Below are experts of layer 2 (counted from 0) of a mixture-of-experts language model. Rows are named router (the router's row for the expert), down (a neuron's output weights, with its number) and show model dimensions 128-191. Each number is 500 + 40 x the weight over its row's rms, rounded and kept within 0 to 999. Numbers have three digits each.
After each expert's rows: "comes before" lists some tokens at least twice as common just after its tokens as in all text. This comes from a sample of Wikipedia text that the model never trained on. Tokens count by the router's weight.

# expert 26
router:498393455487514538502536450431497481510525457520567576474494473496529535453482419541492507550455468536517500464540480407445504463511476540518584520468469509507533552497572428461528520529512481
down52:501500512494448498418436454519553520513473548497488513530464518504549508573564563521522495480500458506579518496478478470508490573477523535490518485494509500468536511441568541409452477498534546
down53:456525517509493540400454506517474513453499418437503484467543461540464396476557528531419505519497420538453513458430391470497566485533501500509501544476462557472440476460513528520528462415452521
down54:523478513472535532480509474537553493538547445511500469537514512493463439526449481512510492502508508408498415480528507519501495473557509530507486501474466542545576431498464543479470507449533471
comes before: " the", " a", " his", " first", " an", " its"

# expert 11
router:591524395479455540458499514523537473518471511569544529493587470507551491518553522509511481500488562605410521446509479554463498507533538369420459484514533535508533483490605449468460511566457517
down0:543538454494541604422454492564503461491475486507450499494481482483523499498385495457518534507510450517509456470489507527559444473526466478526565496544457489519530505522464493442585453444520502
down1:509524523577571530501456559471543485418450497488530503556463489487462476548492518495467550502391543474478463450474432534462522529532515518540461492417511551448474495511488553517480535538495500
down2:499503491490504558527461487448380508504512485494459423532474490552434484537499519432494465527562490466490511441460537534523504476466484561514511549464596507487490449386544470463546510531528553
comes before: " ", " —", " +", " −", " \"", " A"

# expert 2
router:490534479453443522515578520455523472406493541482499572448460499561643460510482516477537553591456481472540532443515480451487507489488500520485482510426421483536489503444469488473514574502550537
down6:466424439439465456477555451417554480522488478501476400535426439502496489468458534504477498515515512528523534453496509476567487500478565473586505504458534471509531438520527535445472532476528485
down7:476498506498503494455470518518507469501434455465449419539481477466478457499535543523442470485556508494481419499487527475451482548423445431500548466479585513500503519532541448484466530534479497
down8:479479527474472550465487481468489520550484519482538595490493470437558516492421574488501464489486521526512479469566441516493523490444533473428440521485493488549525463564464504557482456490460490
comes before: "0", "9", "8", "5", " |", "4"

# expert 20
router:484432412467457521563482482521505427487505502526522517386483446493572535452473476510489524502467504459392533499490503463451518487529461520474573445475497466520553557557542358491486519532583449
down6:527438589475502484564463449454495501529505440525491503511522523492520477486475516546513505402493574485514487500500546493539506518481473478502505447543508534482575521538490512504558551531484505
down7:469478466492590485516562467494557514552469517468540526466463582526511481516449496499515462506511418541506430496491518557548490471558531484472493486476446461424540534463521517522495452466524430
down8:507494466473578476560473454437541529477566473524484487542491466505506480532480480468442500532500502515563464499532512501493451506551492501471547517514468491463515569546496499512450486555470517
comes before: " the", " a", " The", " his", " He", " an"

# expert 19
router:468475491429490482487516491498525557446491472531527529452489440490569486526436536534499496523446488493519486449534498480528608494424519530484565420392486494627531470487470424460544523480585453
down2:521457556530467521458501503474469487406505530461536488397493543505519509469559532489514491413481425524477502501525542492487552510547451539497539531566543486433449498464485510515470438483533482
down3:505447540506506524442512508504505568515513461511467475553520509502514440514515595516511512487492532481550478526560528486493485501515532481445600485496505524512448458504577477477496462439429440
down4:490552473406410467484480475495535508529542524452464488537447506443526434527458485412533461474520538489512426464509493504561532533476464492504531556472437507484508514470513476418526532491505468
comes before: "0", "9", " ", "8", "|", "5"

# expert 10
router:501512468523511503540504491417484458476457446518539572436446495540487592524486437483491501471462511608460497494560528495553482446410454488506490499508468527497513480531617546440509533558457494
down4:514593489515498484514500409502592452492541467469507423544471479481497483480540497524507514451522499427463502457457525453478496553549602526482525516508524465465479554549520474439489455503476484
down5:571511436473474505491506462579485544565510510493435509499540459487490485545541423514445521502532497498534426509427464436488507539510521434533576464462525489532482436507457455485506496498471515
down6:462502480508520539581517511506489506538527555419562511513524507513460522486496521522529469592505475546491428536441506433495535456489587485573525411575496498458462494488493512513473492449497492
comes before: ",", "\n", " (", " and", "'s", ".\n\n"

# expert 8
router:556453508517478533551530526433476498508486445518478476525538501486402553526485550542482569438440484494466538498527533552500534484580425516528515498473503510463579527478522505501505515484522484
down6:463526495477533552512480474477565421420503523551524526493452461498501515497458560512461461516522452468417493513500499459531496525509504607439567492527519507474535451470459496498477409484519440
down7:464434574501510488501497488507459524491448475498465510530538435491509413504482492454473465558511380447559431470517540493545551517559396535473483472524435485500557529455480546567507552546472527
down8:486506467465562516472462407507577533513497493499457428496556545540515477542456578464548463523484484505483467444542467460528473466515451598442528530449534504504461481467529501598540494566509545
comes before: "0", " |", "1", "8", "7", "9"

# expert 17
router:523495507528487538497497433465463485523448461524544509498523472490489499503429472525568551446453555507425501543475473506488578525515504483523497539508594511439539506524518473517528459515584409
down4:495441519483573554551461563562518503513503533506574469543469477435548502528542492445465481548511490441496427423460489494488488476490520479481571475473475519448453491480585486512535496429495508
down5:455493476487528479508529545503515527512503534438447465545518477497505472485518435454516499531506363478533457526492501469526516521507463523466406569504486541472473560423468574588564511512475509
down6:562514584509543551519451463588459564465535468493492484420461527482600500556457519431488475536573486510564535431509487484557482486509462470455422404457571512537569458532495432515491525514521536
comes before: " |", "8", "0", "7", "6", "5"

# expert 28
router:540526479464492510573491528497459506422540531489535519515468549404481549468522490540541570516549540590527532493516576497489549510511479521571487528493517463491563473580489541470538554474524508
down0:533450485435479508495417448498591496516485471519517427518465506446486517527521528427521535429506531424541474521494505481502518550532542480499555443498517490532509554569524574424480538477471504
down1:481474548495530542476484494506479490509499449453440467510581527499561569530505570494456408541560474408535448507518430536565491488530551527485508485521541486533547558485520536557488514512467413
down2:437469454605552463521485609521467523580565535501489471485500529593480502599629554475440524497542539520530524445507474583561516445491561529455469543507482483494510478478486472534533505464491435
comes before: " |", ":", ";", ")", " |\n", "\n"

# expert 13
router:493431496524510487487545560463531447504544534556526504534502487512542449472527415498500557482530485496478525489472509537487483411539431468573445502533574476441514448519545540495497534527588475
down4:504518509501392489499454485424459506555498493474509526510494495544522507530486513532426482533551514512511477488518575467544466532485451474503511474473496522460469539547539460542578477458489452
down5:524446550518561503617496577517539527490480606508484452477482478534534543482473493442433466537462470485554507460472528479574501449458494437522519539458579554436516397511524506491545517457489500
down6:516536476511539494575548399510449565440506513554583478462457476570466594556478538580515491481446546447518486537554556511442502559486475559486467506423523528557421475539431506448450485575495499
comes before: " of", ",", " in", ".", " and", " to"

# expert 9
router:552539519528486538506474498426482537447530420562503562534538438551506460497528460520534520508505495543526487528497495500457485529472471517526419487368507491558514483485468495476555570505570568
down4:528513541520565476548529537447552542503488480455494533550544513543434459494494530397589508482592457547534520453470515494525528554520522567447522533536542412433536471462505510535449433483548503
down5:529492494470473438447477482484484442490493439600487432499512539455529475499549508548511524416528566487533558445466433503506503489486529493486499444495432498483507510487525509469498461461524486
down6:561424443491532433525513552527488544451509560482481464491484462480592422536546540491499507511442456510550431506503491594562475516484502462536464492448479477518519457450459506524539565526589531
comes before: " ", ":", " to", " of", " by", " in"

# expert 31
router:556413481577469504536493492492555452517492473502497512563475470536568515519460555529491510470542528586491486509513532464505543494534450429540474431442519469557580453617520492487627528505495537
down4:435472496488437485449549524496521524492496523491463516440566524408486453477491497464469565457523465501520509487514497502550521538554463494549509513475460560505499484471416527547481424477515576
down5:461502484532585515499566475534464605501605524459504479512513502406508530485515500478514514475471444458539534483424462497454449536526566515472521533511437483489504528470485534486489514543506489
down6:571521492550535483542506511506523471536551516481454481505489486499451512514461462522456504504532524521500509490504479539512456414497459441463436421479502562535429444540449547549486486517504462
comes before: " a", " the", " to", " in", " by", " on"

# expert 18
router:498427467454500543518510516490515478455588516527518525514547458490550547521444409504533447556458475496531470465495513478498560498507460545453564528473545537465456503477532482483510514491512550
down6:499544534506523474514488432466522580537467529512496565555563425522529521519502543510529413513516477494519573533513462413546470489522502545497493531532490526490523531502486526448455451541512493
down7:483479533534432500473437439462451493464521509556554521541511466572498485476548497541462471466504495469469550551413520538547534519525517522481519497532513503476540555464531512488527473441470505
down8:583499519495471509503527566503466519523536509515512457513563476513538509479538418469527518409517529484573497505450532440465525519529452491536564525535495490487497510480505489569487440434463521
comes before: "1", "2", "3", " the", "4", "5"

# expert 0
router:535496460491480501502525472509508523500529491507495532495501374548598497517484437492575435481506483592502508512536492477503511499504447513458492491520562543516501426499510437531502484507444495
down6:472469437480518543492471548458536491492505520499497479420456412477541428451491520514530476495512572464491502453507469490440463530498511512470503434453446460501530442495495511570479480462476486
down7:501491536480576460505512442532422528482553514554538497515481549508504493537523502508545459499424563504470579489448492454497499528466520516548448585463510464453451545485579481515553458522424506
down8:537478471518460569510491450495508462495497532562467407450565485567560512485481490468521441457499475450527493520509498544424457467534438511447537601505554490534509604506551395523456526506499504
comes before: "1", " ", "2", "3", "4", "5"

# expert 16
router:507489546386472504572531479495463453520580548511480431465526547529488505547470507530520501481507529417481569493597537453503501442515517490497426467503449457472463513519513563531556516538549526
down2:454472510468533491554468473544431476544516569470420527471526417518519499493519508500539480488485495476438461481531558523457502464548494522443534499543490409473507460520521573529505462494499504
down3:616525549461529514504457487513540434447433538406579518425442522502487479521549482501491477513504512429573493474461503433510548512553534485473505495543515525532453478525512500501539506480538518
down4:599550497388480530510385487477550456537549454572499479462520501475472504485502566466478550497508475521571464552459518534535530468534503509517485501457402498493495452510512463452515485552489518
comes before: "-", "|", "==", "The", "===", "In"

# expert 27
router:541453513468511568500526533528535527462501538522516565455574498540377498504492488504551511524464510522467532387453517546466547538508519441507490477448509495454500431500484506489512523538524491
down6:515501528509543503474557445406480544526484573478501502467523464518505561543497498519477508505444486501517527504427431482434497531538517443481504536497550478482541543470587520527456520588546533
down7:454487414485547565544551457540522470512492489576544451556575489482536453508532486487492575440494583522516500506560530424497483522485507491470548516545519483449522551525485533456571488509451524
down8:498510453503503497458500498487518542421456427501486498489483490422511475554435478594473477433444523522509524546521462456505510534451573479489514512479540483495501431522488501473517498496534496
comes before: "-", " ", "|", " \"", " •", " P"

# expert 24
router:561448462538485462504515440503529433503520435528530510422574463552575559491539427584547522462487521594549496497548545500437478457549481491476487496523458540470525484512545571475521519554511490
down4:464551529516533406538585559471480550534509530519485478517467451525571509548485513423460507494533493509465563488455518522543536455475519531411436446539500510535404468520532501545518445483422494
down5:469519550459511512511422483530538495454514497551532510468492529445492539528586557507464482494527492465526475565566438484467544525578498510548530495509474523498473475398510500477437529472503480
down6:466557511539510422484438549525489517418521525472534534489473490524506472475457505430541469551557534518540516530431552501515526520572472516516489519451520484413474487527538543507452467570463540
comes before: ",", " and", " (", "\n", " of", " in"

# expert 14
router:561518479414536509487468483550477584462542493515475510517597440548487474507518541467536499543473536472522581436584536487475537520477513508519498404462456440522505469556540523465445577548480495
down6:437514511462456532464513493496483519443454465471578514484493497500534544497544480462440505523551462498490475503583535481453550492487493499517511414500453472487610471511475460448579481448451515
down7:489518476455574512495546553568414494514475416514510472469538529478466517528516473531417532477523549474497479487492510511491473505539481481543508540518476513557563425528489485402478501487477542
down8:484474554466470463464458460497489486389500532558466461535489502488405484505454496462524527493539587420540565495507493533550557451538466524455483543474469449485529457490492496506525513507456515
comes before: "|", "-", " ", "==", "=", "==="

# expert 1
router:519516483544496502591489496410535539526537444548562509536506556518478615483495488483511501490482518605464565411467564603464479497461510533551426432529484477477519522514559509437397492553499518
down0:548538498495510520511467453487532494523600418588460528563479481535477469490477502559521574491517467496479496544514487467494482492484512505559431499460480473507554551472574482551488456433488493
down1:547416538503496533562536549462430507530571499487455504473564524421468563414481514478508460525480537462453529561507510538509375555405508504477506482483431437538502517483503433525531414480477506
down2:489472416442462487500497529538448497572511457511546477520423550440451448486498501527485462553536461419508550517536479455479465634499410523477485452473525537506476483473469481542517498524553579
comes before: ",", "\n", " of", " (", "'s", " and"